From a checkpoint of a small mixture-of-experts model trained on Wikipedia: 11 layers, 1 pick a token.
Below are experts of layer 3 (counted from 0) of a mixture-of-experts language model. Rows are named router (the router's row for the expert), gate (a neuron's input weights, with its number), up (a neuron's input weights, with its number), down (a neuron's output weights, with its number) and show model dimensions 80-159. Each number is 128 + 24 x the weight over its row's rms, rounded and kept within 0 to 255. Numbers have three digits each.
After each expert's rows: a language model's description of what the expert responds to. This comes from a sample of Wikipedia text that the model never trained on.

# expert 25
router:117136138058161113132090128157070109105189103115104107155127142101149109161145132071121142130120111142106097127090119151077151111161148133133148165105133135159145105121143146142148117105111108149103121110131138100119103098135105151142103139
gate0:123151122156136132118146163114171168163168125104150122104166109134137113154144137091120105149113139122106132155147150100129128103128113147093125114197129161095077147110174137135141118105159143093166147117099103164164157107117119120094145090
up0:123119122150089121147130115117114141125114105209095151112112107147102165098137131161102127101133131118146141148115154137132161138121113127124157123111107087140165122149143139097169110112176185140144145132114108138102168098159132122132110117
down0:119130123091159139181121135097162132117111111129089123152167050093138126105108141156111190147138117126129135153119101135152172130122120133131095150133102151107086096138100125105171153107102086107128156099164137117113152153128115128110154136
gate1:133163111094126144124125144127155157109123110129095120137113144106165168149145133168134085133110098122128139119142122169163126124049127133095105109109167122138100133076120099142143149144128148090146153170173134154144117118144178103101104104
up1:123110127138121140152085084099106125160158127132180130078116142111162105122125153101128148052135184160115109106121145093136155145128153115153128111178112119137103098157126127129129133134146090137125188125119130095117115123122122084128116178
down1:131126133124125108118160110135110156127139164123140126147102156150104103140149147154172177125115134133145149143124115125095121141170116079138120130134116146109172163161122101117108146093144124109138104111139094157136113155136078085166140115
gate2:147070155163129096086168125095163144159151151121160137112139121165185129135139131148148106152130165108135151141134142102115130143138092144065107102156114171102107133098099151105085138136137127105116171152130134121110105091142131112107114104
up2:126143134137128137098114082080144140157132170116117144105141128146145129156089167127129131136125130105138159124173110129164128111123120129115126125096137097124146155141151142119138083157144098150133121192193173157122133173136137130120136146
down2:158110107143115124101104123065072093171115111085151118176119157127148126148143114151141085123114157111104112088115130167130134168095129127171114113099178121130156128157132175145095119116117104150150102131117143137127137118146126150124100140
Endings of surnames and US state names, such as -mann, -kins, -worth, Carolina, Pennsylvania, plus country codes like GBR, AUS and table pipes.

# expert 15
router:115094139091155130170091125145107097106153098091113105149089125135151092120154139090122146105122106143153088107121120143111143081146143147149134144097133123183161109139158135159150083062129113146101100109116142105099101112087117145144128166
gate0:121149111115132108121147123148142150099169120136106165096115067165153107080189113149117137142128137149092143136151125131137144131146139126145135120173102146152113127132188169087144128159168127104111137158158130126111112115096133133095099162
up0:110156178123156105157092105120165120095120120151156135125108143151126123105193123143140139149140182158056105164127104131156163132133116087119147123156147130143124134128129129086136119156143142110099108144165158113130125107103136154117126166
down0:169113138115116112142112135147136132170124131115139168129115166117148143097132118077170115072106115121131179151169174115081090144133105108096122138146131184124160149093118171114109164105159109124160136110106139096105106155125162116119082118
gate1:107163141144131116092111153119142138140112168101133114123112144111118126135069104119133143122152134152123143142185132147146108108128115075135151145145147129137079118126129113107079134178139158080148144112112081144125109113131138132095098110
up1:166096159141090121173106118123141168140127135123111107149079133122087127113112117105122167150112173105115120082141167122149125147152125142149112151130112094195152079100135114119113158143121114130149117099121131146138136139154169133159107109
down1:159140137118121116117140169124111102143108120182149140119147086148114145143153151146110128131092129141141154171145127151139167136128115107120124141133132153152115131144114085113111114139089185129130106142128095168136167163126135148073134155
gate2:154131123103110154145146121119149116099164128142165113139123121110134144136110112146133130150118130096153145093139115086145159130105109123127105118159090145114097095135079109084107126123150173120137182124112103151130145176094155139129121075
up2:071133113081140119110127126106164133111169131109142123117114137139134077101103113167135072159135113140125137111183131115129123150137100120156112158150142119125110126123104169118123086113138112123124129155133143126127144124109152153152183167
down2:156121153127188094113141154103088129103127134118107132084141161138120231085134145133144167108131149126152113137106151142126146103120130101133101157118134123102132179106111144161107169138139105110095134148084106115069134117131139136137119085
First token after a = Title = heading, like L-ocation or H-akim, plus digits in sports statistics tables and decade lists.

# expert 29
router:137124150086151131157100140153087106114143073097096100168106117099168111143139144100121130109107122150147101104096105155088162109158149157152146156099124123163149099120141146154136106097115112157105136110133141103111102106117111160149105140
gate0:119141112113133131137169115153104155112120110149118111138096153151078130119118122127142106151124128138152151125137119097109114137155125127111113114120135084133130132093124145126137141117161160088179178118121142168147200150122139124105122155
up0:093101115138095095175157107132176135123107132160167102113125130148119133107120143128121162139153127139111116153126150112124128091155098121151153128136136141122084144127103124104116158143132121136140087110176145145099127145155136145183148110
down0:128165127141135190151135141112144138139132169122098125128151147114131142125114125106115127146102142145125086106128115091108131089133075159112132140097140170160131161126161136137143071121129154118138143150100145159120110145153139128060114154
gate1:096135125136111189125182129130124085159156146103142114123100139132141181114118145132173073089167134121144129117140137130144096125098109126142124128172094131116114150103144146081120182138143128125143119132134127137178112121128135129133134097
up1:148103153127114133139154143133132167183140100154094132127105127184140143122149142143099097123115096058120113182107095162123164092090136121145107105149142121094149136137100182137131124149092113118107105111110123115140142121116108139119134165
down1:071115158113145126112120143136076145083150129144151130131141134116118136113126143138083126125141100126081086153099145135145096151124108144135122133085123080085149162126126133158128136129104123106150117133163099105098132124060147125114153119
gate2:128138158115117141143145128148146111152125117108124142122139128186109133109170106127169102159147107130119148131143117096084132125168145139117112094108144071138100160141143156119125139148118154082126137117131137149118123096097145139098086086
up2:121127150116141116125093136128075148141085124097134140189098125145090088173132119090132122134174107132104106110093109105094123132148093161160142141124108117133076131159190136090119159137158144097177087122106100145108080105116144131152104156
down2:114088114122133134124108128117160083128097157102126170085110152162108128154123112173099144120088101158116130105097157138111159132146144151140135153130153115163170114150163144160132097114109143097121144112081090110114126173145124117115115156
Sentence-final periods with line breaks, heading markers ==, table row ends, opening parentheses, and digits after commas in vote counts.

# expert 8
router:143120145083155119161092140153089104115139094101094106157091122102152104141148147093111143114104122152133092110098102146091156098152148144150158146095130123166152099123144142156154107099116112155107121101125134101110100092118116164151118140
gate0:126148087170129140128124114126146118111139096147163152161168165126150131116097141115143165139112114160127139105079120129141098155090079118078102119119070132096085109105118127102115127147118158105149126103110156148075084126125146117138131094
up0:141177097114141156129121125147114122147145144108197108128138165138116128129085160074109125142093120114083090144141134121151118117113108133137138116167133120158130086089139137169117133186134146112112105135108133115137107116103138133080115171
down0:152118120120103124137103161121121101119117100091144120089102137105169121121142181127147117093125127143126136130177124140095089107147119139151144116149153132101111153147113112172060079127112129113122134130155107166108098142133154088119169122
gate1:119125149141104119114124112109113175114135110162128176123124130118102129145107150089155127133116166129116114149110100139124112123138150109196138113122166115133102163108126078183098146134110135109168130167144186140131134112154126093132130095
up1:108139142167188144161110138122156106142158108137120174124107149122115115124139137116140090106151112132087100146118135108106067118163149164100135162106175082108145122102073123144130154158135124114154127209127114139139129106130132120108117120
down1:143105144090157152104098102141095140123082104123136102132116149167083113127145130078129086130097134133116157094087103108126137106124055113114099124131110111120120143145122162138099126095168094125179111139138160150128143137156115104123084139
gate2:095127129131105133144166125093164086089121097119128097165133109161089127137136146127171127131110113143117087100123164149141120151130128148162135095109102095072112152091151104084133131152143117122145141139138108142138153168136111094108092150
up2:116123140115112133126169131095176127085093175152108120142115170130097149135120097128136129165126109149128144138121173119133076164105111098120105135138125103135156118100128103119131127123128121137065109103135119135141104155177116098148129154
down2:129099150134114119128123131133151128093160128103141128154103120095071177114092152141108123099122092116122099101148136160119137090171133172137123104118123163073140138128152134095097124178148116133099143106130125130103143125145122127167113090
Later pieces completing words and names, especially organization and military terms: Squad|ron, Vict|ory, Osa|-class, United, Railway, Company.

# expert 11
router:120118150085157132162094147157090105108155091102093104163098117099158103138153138095116135107108126152152094105089107152087164101154151153141150143102129121173156091125158146150151108087118101152109126104120133099110102101110110161155104145
gate0:102104112127166068135134094101115102160144125126135169111202147133133147126093152119158150109121119124160117158107133099098088140140102134133153143086120106104131112154149155143126161148118097129153142114160150115166148144184090117138190098
up0:129106109114098089123117130106137125145134143174108170164191142111141107152141167094087159165111159133154150126107123150149098148121082179132142123071091084147160125106128092090087149121108104077123144095121153123123178151105135099120129106
down0:175162150142086094168124121152155153121095160132120104128154075133163119119123108130178172125102153134165124170139096145149130081145116142141146104128126130147119113130098101098075171142123117148120137084167112140116157117102100121131113132
gate1:129117120131140136144147101138124136117109111115120161123085137117128092141130132119129154164123135092127150109134141086202094114145124090103139100150131159110090108142125074120114125096130191075111121085125167087153157109112119127101136121
up1:126084116096169170163106114121150120136173164118098123151141109119080107118159109106125156118147079141144105137145115112117147140152082126165097109109138098120109148103142140145097100107078086118145119114123133100135181138165140127110134154
down1:124098138140100118146132149140129114161084187132124083120176114100139137112128096143101132180143174114127160131115083112149096150168132135090095118096156134127103112150128119153140111104174137144130125084122131125100135163133139120137075150
gate2:125112147132095103148143120122179134134122110108137115148147123127096175149108134133127077141189163123103135143149117102127132130102111124089155135149142123136100154119125126117137101133118131156141179129154116125176125132156169102102162123
up2:117123123119129149103144118114144106123135126178113157116093133112148168140146128096118196131115144147082143132124102105127151149156117139170111140139162090083125103129114160140134078145109109141141100128144188130099103122102154139158138158
down2:169189081156128139084114138118125133111115158132147140111091139106109113111129162128157164162097134072158115138149128103105175142100162123135135151065163130109168126132113095153139115131110161158077116099126150114132095116145097099142134135
Past participles and verbs in biographies (graduated, written, scored, played, killed), plus percent signs and en dashes in score or stats tables.

# expert 23
router:129123145098155117148103135158093099110151079096092102159106116105163108152139141097111142115107112153131095097094101156085164088155146146137151144099131122168152091129156147154147111085116108151109126106125143111113102102110115158156113136
gate0:119182107127103141143148123088138114166153127105130119114106124154100165123127167151108124133154119113116138188127155080160116153131158116132120126126100133168092101099102178126135107153109158071142105128131101136133128127140110095070133120
up0:085131126135128121143148139084071135135135088124116125118127096127070146091154138148145142104102119130171128125098132164120170153144142103147136118132144156158141113128117171128150125101134145111176089143108145139156109134086107128081115143
down0:093125144148112176119095120158141129149097125115123100112131094110119091135134101173112088135136095102133115145148134148148174138121095159130124116101127185090118062125144130126100143128160161129089131140108129162127132154156127148127117095
gate1:126126096097101160101144136109108120145120144170142147133136155140131134129113146164152106143171124073154133119132162119148142127102153145109131115176094113169136180082127098105134147147123123090139124143094147172114116078124166080108119142
up1:152118128109124079138104135108169134175120133114081136140104118114126096095100099156090173143112143135103144139189157111109170109092122131157103158135122137128117084119093100135145137126104122137179194152131145117108120133141149123133115116
down1:122116131137123130151136098130135118123130147140084134143126129096162132151131129144120132106092129128145097119119148108101167128153114146097123202159132127168130133108141153164102107120148162103087108124118122185156180071135154140108077092
gate2:099151126118153167158141149143103165150131142095113129094149126147117162104151116147126167115148135111102188101117152083123179126099079141101093149126123124120132124102132088088141151138147123114107154145092098116141169157102109130104160134
up2:144103137114131158112082123123106116127137077085149114127136168109160123136126123133134137149118102174175136112123144118104140128134141131117136151089147132084126102143151043101103140158129141114118091146129100115104130122150107135125178119
down2:108165116075090107144133126130129118103102109141099130189130153148159161118114106112161115164126114108096095122119142146118137120158163086139088093143117119118151144163148143110123112152136109120124144111126140174130183132180149141128143101
Words within noun phrases after of, for, on: the, and, plural endings, adjectives like annual, international, e.g. film 'and' television.

# expert 13
router:156141127169145150129163132137133147118101148154149157146155093124108147112146140166112146132095156144085181148153132135160099139112154151160136186133159111068094169158101153098125134186078114137125148136145139150114118114113104147120115142
gate0:116119122123134165115150087089145088101096121174175146125145128082141126181111124163133114129151145084094116181163155107148140116154171127110126140151133148121087120142129163140140149169127122098114163117143109137179135107153141110130115152
up0:126139154113119108141111145166126180154149122084080124118113128196120120082150118078131140119092091165146143090112120173122133128109105143122111101076116119139154139112106089109119112108111131160167108159096139107093117152119079109131127121
down0:170102128132124147120157110148119112109104170099127103085127111158158125151127123115180132169138105179110147137146107124177085145119122122123154112160137159099099138139136137127096106142140128109166085109168165124116097167131146136096144152
gate1:129126138110133098160134105127127155118128121126120189074128104144138156116097114203096098142142172111136104122157152095125137163116115136103100112121159158096126100093120176104115128152118123095131160130147141149115143124133138094164148150
up1:107092083087107162141155110144128175164171099151115134117091123179108165128119109113094120127109139130128127182109108116101079136095162142127111105138156157086129094092143139175095118141128138104112170150140107110141103145119127117161164121
down1:121115163097072120116094135133084170110098112146090158134111134112104141140121146111118164174115131105133121089144159146119096127150162137108142074092117125092149116143151157132154139133142117151140097146147175115162116138127151105130120154
gate2:124087103112142158119122180123142150126106109142159112138175122105111163089116096081137107145161144161112152160142113160125096132097132144147143135133127132145108154112079122087155155115169097101156124095152113064115119101129134165109106112
up2:127144134118122088143147107155092098076135135138127138089104089116134155154160146120113102103142153139172101118117094094164109099101110094160127155155107113104093185118150138129129127152153115117121150154122114090088139116154165123122109108
down2:153141087148124094128125125130152156134119128152113146133149147161123103143146111163095128155126118139089166164125082131149144140145117100109158109081138125142146107133087117121120079133172110111147139113148136125104095142140091137104070110
Middle stems of long Latinate verbs after prefixes like re, un, dis, comp, e.g. rein'for'ced, app're'hended, sur're'nder, rec'alled'.

# expert 18
router:144133139081154124143091135152078102112159079103095103158114106104163110146141142089118140115111128163148103109093099145098162086156147151146151155099118124168152095124161151146147098087112107154107119104127137106119102101114120150155104134
gate0:116128122175099105118132155068149145149147137141098134129146159125131138155067120121194104109155099167118127138125138140133094112098115132144137135110120102151080109129089126141082126129143125100106116173178165137146131123162164166102133118
up0:147116104127127133111104154094179110162121092153127135123150103100144119133076158106177138142098117167160133121136131158115116123112128103126111160146153124094119133121154160128098140154153130137103083140153143118151137179176107125126094153
down0:191105079152117135121108160128122142168083131122132161127109126139137098135127148132130183146121147158125098156113114104106135126132133150146114133126116113128144122104169151180115142155107130160107122067161138143129109168098169151112075130
gate1:135104114130141089101155164142138118148101123148109112136121135107129152128095133121113150147136153120131153090119164105119113133119116153110113115108151130131115158061110085073105162127137100081106127114119148122172139114108123091108115079
up1:118123095077107153106161142147095104141139119129126115121101095096180099168154128153107165158104077156115160123138134160106157088139144073144156117119151153138134138125117135103104137134126147143145082132135122117100100093151118114111097131
down1:106152107129165122095116132163154098119134154141122120093131164123103096130129123104114120098106125124109179110112112164119167109109126148132149166145081114109140136154103159132114181140136098141112077148128116135150136132129126101119166154
gate2:092109132144080106143131094144141133122141129127156120126123134135127159140139164172127106145103119128135170144104139132111120144100113127117113155131103171165086112087098167161108124159165151116133164156129138130106137123194134101090147105
up2:176155102121199123128130165111119097158096144142119151135084132127129099129107109073120107113169111139123122079148127162119122146115113152142124131144138133096170141136147149087118156119145129173152101071149092105158131115108107152151115090
down2:132118142066140137138068132136125123135132114090130084104119127184119150116113139134163169160148109100115132128121157108169101149120128089133150113128137158159122145093113159128115126146148113114133113103128106116132116131107113121132103128
Tokens in infobox and list templates: www after http://, Belliger|ents, listings, History, taxonomy ranks, plus month names and the after prepositions.

# expert 26
router:130129149082155136161103147155093087111150081093098103169102116103153105136146146105121148105104113157145105104100100148088158103160153152148155152103126127164153087123153146149148104091119111153107132107126140111114094100116113155159106141
gate0:143088121129157133094162075137116155112149126119129143144115146200114137130129161146136079138167127147134129102138152107153140088157136114089136127143123118154107098114147133119150159101111168072127149129124111132109084107128153118117180110
up0:129115133112139135115108134125152114110159106136120124129145130121082127130135118177092186133106149132145137178105142172108119146115123130149143165121119105152159138151111102152159130160147148095123145137124118126133088115151141121106137124
down0:116136118103132144109153128154178085149111140147176139095161139138137136138138136151127097112139158088149152142157104154155124110147144093105132089115141113125116173128134118093113107128118088104136158178125114099103130176126113131123146124
gate1:156147156146124156157157137119086128147134135161095130122137120171166114122130130111122111151154123115135126131082131056142095135117098137116095090164129167127126116172071130091100101121139170160180120170094155160121125120130151101146154136
up1:094171095178096159132165116140161180135149122130126135094130120138150146152141116149127105172131104117107118099108156186170129080099117158124105131144175120109140125176110071125120113134097145122090121158134139125158144156105126123156100104
down1:148133137171139144175137136119106104114137159125122139130160146120133132141162095133149119159120154068150096116170169110107123113128131158135101170105171096148112093127163160096130128164128116163142153171160121131120088108165129119137086108
gate2:127121099085104135079153137148132104140115140190181135119108161149111150106128120142141143125077142162164140108191139138152165178103097082151104151144156119110128116119124141101113173118146132157108130129138110129114135141121127103111107114
up2:148065104120147183126166131130135131086097122088137133105145145114101119132093103141116126109117129152154163158120126132161141166129136138125148132143166057107125172129127172119155129108159135119108123108171124137133150109110086142143138121
down2:115162154133147126180134139119111114127136132125088146129144130097100078123138166122116123107167127110143123114148134101152119121136195186135145124129145176197105142125175086124126156107164148118111126133128160100149164110087108141131106169
First token of list items, headings and citations: hyphen bullets, quotation marks, lowercase a and capital A, e.g. 'a'ethiopicus, '-' V.I.P.

# expert 19
router:125107146081142136161106137148097099111146079105100098164108111099167114149140153094112141102109127145132096096087105147087157105160152151150155138111136116157153098128134142151141121084124113148108142097124136101116105107122113152152103135
gate0:141159119078102099102162106148118120154145104112136149129179128171177128111161098157098165139109134122127148089152154102128117126153111108097073119141070153122116114105139137096123114154144181142161097091137126155149091142154150114116146125
up0:078097114135117153125116131181138126172123117148131110095143132092088166149136079125094125134133150110149110092106121108134150123124091128123152135123119157117124144145114135126083146146163146120152148164087173121153135117148132115125164134
down0:129110119118108151140139161133081084130166140125118103115134110144156136094158152102141150176101113091134151181129116156144119165097112159107108108145147150124125141108132099116100150140170139113134115129123116101143129132133085120085141136
gate1:185132088120102138147164090081128132158089115179112143091081146137123143152139140147154128086159155102124133117125122114093134121143078127106142111102112131122120095130104147098064155161109106090135108107130130106129157111112138108087152088
up1:122105122129122098118100157130106155137056171136102135162092143137116097107142166137141053123141121107093121118124163133160123128140149125077132129164104141160146111158128161120097132167152134150133091110123176097113111137117137137129154138
down1:096153133136115132171088089115140119184151135135109106103151129109127122152130115138091082128124093139133136152106111090179131119120132153139132129164152151105107097116153146160121076144107113134152119107125125115141134139168127118124156096
gate2:104160097148128112137158115124102111128141092124157176159154147137128156115133131122150114109125113105163157149127144143150098141108127135089145156105130067152122146094127141112100094114128145105141168146132103148134138120164126106115163161
up2:155121125129120110184090131151121150067149114120147085102155135098142123153123122065133119086097132150138148094140105109129165152128152107135133136138134174189114054128131143114129123125146121174146159084128168129179128128157125158106129193
down2:106157155143160118115107150116136095146125120124198106123117144090133096094156121128123064127129154125113121142161129110106138138074119126097095147101176102150089128095160128103084142159125128135080109121125094096109109106155090141171116124
Final pieces and head nouns closing a noun phrase, such as vac-ancy, Street, Force, sec-urity, landsc-ape, often before a comma or verb.

# expert 9
router:125124143084151121160089136151090089116143081101091097168109113104168113132150147105106142103113113157135095106109111148092158099160142148149141142090125129170153099123152144153152108097116109146107127113121131107118104112120111155157098136
gate0:151137076146101129113133102114143144197138124129164120086140104155159114128113109121148118150177124110090152135154119123205123153098086085135129155144157139120107126133167114122107146088154128137143113139102093109125161132101160122112161136
up0:164120132131144121091118160149080133141129121128124137120108130145138106152145138170074150137128104154107123107104123142167106122142121175115106136117123150111144174109177101126127161151099124142133103173077121067125121142099111138131135120
down0:113161140126094103096104121124074122114163132084126130122139162100135149127147134069090156149141164150153116111164105096111150110112110139136123080131186112133155125079127109129104110102118138127149140083140150135111102131152148132087158130
gate1:103144143143060160152107155123173127166139112167140160123156110166107153082112123105140114107161168131163142149116124071127131099174117167074090135096135106127114104115145094106122104153116127090141125115117155161129139102098119098124140100
up1:157124125146087111117111108111187116157136125157139125144113076172105091090119112105168123149147148128125046109110147128133119106121151110150117172126136146111124155093108135183148164130121164135142118152086131105146122114141131105136120091
down1:127124168120113106122106157112153111164145086132127141065103102100143121132106132099110105127146110148134114161134104137124121175151150100094128180098076113140142098142143111154141164156159124116163161066127144091071126158123108121088108169
gate2:129118168156103114154146123109113150088078144196140135091136149144118148133122149153147099158148141122114112141136126069136110110127137169100116128163113116089126107124124160118126130109128158104130178118147150123134143132129147116155129126
up2:132119119138155089112132172164153128168132155103136125193116088125153155080093110093146176141142148173132102103082118168145198131126160145136113144111114107135129104134124091136094153188130132148127112115153113163155099119122103107113127104
down2:132124100105140138141152129085090122164134079144093141151139098141086113145116134139110157106157102113112126120121135126138128141085091090141131149108117129159119134149134144100123117104120146086178136112145109112113133087097106107163080182
Prepositions, conjunctions and articles in running prose, such as on, in, because, until, that, plus year prefixes like 201.

# expert 16
router:122137145084149128151092137158071079123185084089095109156091123096160110143151154097128151104110113156135093107083115152084156101173151153142156137103128115151150097140155143159141106108120110149111131114118138110123098103115122164146110134
gate0:151124094142125161141142082124125150148129113124140109135103143124144135169072173142102113136126101159130104113118113101137064142087166094107179135176108112132118141141149101106124165114161172093131114150087114131128095138123160096091111121
up0:174120109146116140133126089171167122112135104140151118139133113119094108122109137095143133160088133126113121162117111158127133163102121124118135138092176123134132129125114139127122148118109126141127150125145104133171111133109184066101136081
down0:151137151138125133124115123154133126159111138144152149093121120138076141130111160087180135098135108102124137121133109134141111127165143100070135112127095158114123165154116151148139168187112063134134090174148092121113144149127074120162121149
gate1:127124152159126117111166172104126138137147159160068136147145141145135135104102118155172137127170123193139138136152136097099115162160133090152107100155101126114100086139177136122107122161133141127181147167116144136160141128144136111142173125
up1:120150133090109166148092056160139158132146092127115067098087156118124158126125127077104111117105135101152145113104159097112118104085172157145138119125151107138106123127119147119149118152084118068087143121133122116132168122129118112144098143
down1:106089163125113126113145108166126164122121128123147118129128109115114136146157112146112137156128077092128107160129103132109101129114132147122171174117174091158104123125130140141154126183070136147116130106134158126133079117167138146134128117
gate2:145087139108085127142120115106112084149141154108109155094113105131062117151138148185149170137160151104134141143157144127091104100142091096158146168138140129150116101172107114118120162134153148108151120147153143161179158129142139142145112086
up2:103127145133112124113126137132187130123132144112090156123123118104094091111104123184114136157105148143119132134105134122159136143138126171132173126136103127124094125108131112084171139098117125163105111121128143099114137154093127110119127127
down2:136130104112165170084098163066118105112164139125096117102167127125101110109100138105120076171115073095100143129149139137163127124141094117142131157096125132131133080101123146107106139109142127147115116124080148123093119099132164143139102160
Odd word pieces and line breaks in infoboxes, lists and tables, e.g. spac'ec'raft, Belligerents line break, 'a'mericana, plus stems like decl, creat.

# expert 4
router:132119149081150130155100142156090096113145086102098105171098113095161105142140139094110138104106100159145100107099111149090155101161152162139152146109122123170156092132158150149148100092111109147110118117124136103103097101106111159151106134
gate0:124137132135135107100138112086152098130113165139129121138125141145106154111139116153152115148126137121151140147152109141114127134139122116118143124102107091145130160140088117155115137149121140122178136150143122143134143113131148120089142113
up0:143175115115135086140140095107110120158158110124117111096141138142121119110128116095115093115131107091116144121115102155125113144117183149106209130158136163152134154109142116135115151062115115129129164138103081153124127124171129102140104121
down0:144143143115167076159114155140125089155141115139140165130147109100153098119130133152117148164112117141132172090122141167114087175132155134111136124145172147166128105157115138149163144137140119122136152135145156123142140143130098117135141178
gate1:135093132160127125127163145109100122151097131099146150131133149168113133184109111125159138145093132115140143164151124075146082125104125112154118159161121135147112148148143125133109127114091155137112128134147097121133144182116108110096112093
up1:097117162109134138096142123135113121115121112150120114118121096087128161142133115148124195144125179122163150117115137104128143146110118157167143102127107120116107160078137125106128138159129156144150098123117092160130095112130119145146108114
down1:145123128103149145112075160129137161108121100137146143131103146095134150106129151161117161130117130156151098141122146109092146105136146107132104086120127129156121123172117165120089151098144119146166121101112109125104097146194133132209138147
gate2:125156125145122137086183135102129145137119113146139163149116168094108122163143122145165109140084156104154149116140114107143156162089102111104121138136111139136111114162121054135129097116125113087130137091146137135146087165102082107131139071
up2:184112103149151133120157146118065110140143111153154147102095118113117106136111102126098141096130156096115123110162103147164132123139139123078107163133146177146103143127174157110119124145087128093154131110148107127093157127088127140105178123
down2:144092130159172118156151129105116113122152168120116136123169154129135136139124144144153113072164118104136192126136104158147169139139132157185153180130131093154162149132140109093094106121135142153125163158089139113116180112138109098054101154
Table pipes and closing brackets in election and sports tables, plus biography words like He, member, attended, politician, took.

# expert 7
router:126123142086161126158093144159105093109140089103093106166105113109158110150147142084111135111109146151149100097096108148091161104149153149139145148098130125172155094128151152159149101092117106155106122101125129111115099098114118161157109142
gate0:098126145142132135129174103145121086112141110106134162108130162111096130099135111115148166099157121075156139130109131095121087128122106117141150092087112124150104155165102102115092130139147102102130134145158169171069176123185156126115118136
up0:114123097104127109155156128098115110128140116140110107110117151143108122137104118137071163111157168133111104150119123091125090086136148163148136069097168109102134137169104151142100121134124126138107119138096097101139155115152119136156104156
down0:135083100095138167106132126133150130117133133144126132145086135152132131134065093099129085138132140099117137155127122116154136101141160118102138128107169124107157187119138104124093104147091123144151088151114172183075105109133154128095079140
gate1:128096134116144109083140132135140088137174166170132129086156150148119147120105153127116133137111136115173161098109147085123098160075091130165150137120152096116078166129129084138163122134113151107134106139120137173083125130144158142135128105
up1:140146109120166147107125104158116113104162138077110107157143127166118139140076159101162140121088167131116101123096131115122145192126142114155132100121166151124148133176146114114140096118096181083122132142134157167092136132131103091106141133
down1:122136142099142099128142138090148121140130119111091162103138098182117096116149057133082074134139140122136119124124073171100103102116128156185133134165090094112145121149157092145131124164148157124132163110099126108127099126137122148140153104
gate2:133119135144123135120167156092097143175164127159134095144163130118071165159138110113124161133117094129124161145127173136130117145128134141097133106101107092103082115129138059078124142143132125104121090135101126153164151158101152094111121098
up2:132129135165134146143104184105123117098162132121091148177171161094138139128118164142118109114126094164115156172142133127128138132139129141133139114136080134113145117090154129123119161148118136079088137147126150194171086149125141086117141142
down2:124123124118082124122120145126109141116086134127156137153105131115152131086107159124121142106122142158133130134122107146164153147155156108103130092130157105141126121124152154157107170136141132125156088113131161191121142134129094146072123097
Single capital letters and inner fragments of proper names, brands and acronyms, e.g. NAS'CA'R, Zing'iber'aceae, 'F'leet, F'ab'io.

# expert 1
router:100088116074164127182088118121086106098117129103126102119085123150120090144139127080132160117132146129105104141125152127138127068114124166134129125104169106174149127145172128160147116087140122123112112123109152100125126127083115137136138175
gate0:092098121157123090121115192121164143143097114148138119104166146165097127118140122161148120114152097111162095133150121140145110143164137126122125183141158125131110149138124100134094131115125123126119105132165123176142121170166158092092135099
up0:132157121156136107117114144118104104109118098120146069103156122146086116103144107134129120100141137125130133113132143076146129154134110122107132138137130140133119168131140090106114145090126135166128093117133132159152156114139111132100128077
down0:109088138107136090144072161148130141164169118129104122138120136085155110086102150133125126115101131170137131085105144077139134150093177159094159106119141131116116130136156118111143115113100101153105141143145104120130127143136150148149102154
gate1:141174133134093154123155125104135114140117126166134157114117156124119084066117129119105099171173119114162158166108126139128111169145128147155090052140117162113141147112120081120072099132149160102152125107132139122107157117124148120102135163
up1:128131097148114139113162107110151134126102075146132119111160155150167101128119105103141152120123117136183128119103093134108168095146108156120151083145128128158114140129129137090135162136171171119117115136056174143106134124137162131162180121
down1:124121134119102146157136114154141135107131138091154151105112110112136119164171133103127087138084144137157097145188116134126090132126119113119114132118145117132127130133145138127122158115131148085119113157151042081102148150139130122174125153
gate2:117124121131130113150133114080141158147143169181172142127177136100073157156105158136138127155147124122154125122168180130134105113104124134133103165161099071149117156104101094151116131078109151124150126134135118124136162094115117162112117138
up2:121115107167137134134133132143143149093166106168127130146118167159146172108125090164099136090128116135148156103120129137114129170147130138187129082124112142124094153128155136157129124128106128096128125130097173133125127123100138129117196130
down2:152121158131122116119111146097143144072147151104089130140102096098107101134086126178130139107128117179144133146151108121148123146131137133108111112168147140076129126142101129117150136120107155123141129080121177109150116157147159136109132128
Word-internal pieces and endings like ed, ing, est, en, often in infoboxes and taxonomy or heading lines, e.g. s'elling', T'it'anic, fl'oor'.

# expert 5
router:111113139079147132163090140156104109105149100107098096166103121102150104153142150084113148108114123160151099095112114145091162107171141153153150132092121130177156085128155152154151108092114113149106129115125134101112107092113116161156097149
gate0:133122126141108106159159101109134145150118153113130142073136093131153154080109123153130128140152108122080144127113148099103106149146114120122132126148130142127078093133155082141111163147147136113132139130106104144130143140178130144093175070
up0:134085122109118128140127116139132107096127121177097174091154129073137086113175095136123138169131103097105134101110126135106118147117095109116128160141158149104127116125137126154152108197136122148120154105156123141136146110121112141099105132
down0:141132170095102154086114097131102176108125145139147132113111118155135096168116132145119108178151163157174183138129110126118164122106138153145115127109070129100125163117114132119081133143165102078115131099149139098123110161142114142163088133
gate1:138143090155087122086149086130129096142165098116181124111157136157095201117111156126122144114152129115135097108130143087121101133121099130116130139114111098132111125109145126084149099147162158106137144125107125091117131114114128125093075137
up1:148115124149140140101101145107113149151080100114098136114125115131144163105149104087102169124192106160136194123173129141080142123131110132111112139132107143138132116129118138148080138120148114102136096109098096121118145112104141151131097120
down1:105106097166144156132140100157129163112114125127117105141154126151131111148136131128133157145174113178127130148085133136117148092097135097109099119100141154179155189120136120114127107131144130130146127145127146092106092177115157145135104094
gate2:133124127095111130157157169129111152163113116166153136077116122077110135084129179147131074082178117123116124154158146077130125088103112083140075124115126161147068104152120094179115129139106128106125126132106122142108131147176136159126128133
up2:166103099139184176151130112107092173107139083113146120124127090107105095141111110123152123174128146146158127113132093164143117117135103167132122088118080133153127128117138155137122126095107125151184106136163157094187141100164096116126112121
down2:120102161134120128117134154144116141120115113115136132135103142088145120119147113135133109096075118140082174117091126093101113113082124105165131159107129105153093152138127184112142151131149133116136171142119115136154121170139108178138117124
Second pieces of proper names after a capitalized first syllable, often personal or place names in lists and tables: Max|well, Bob|by, Mog|adishu.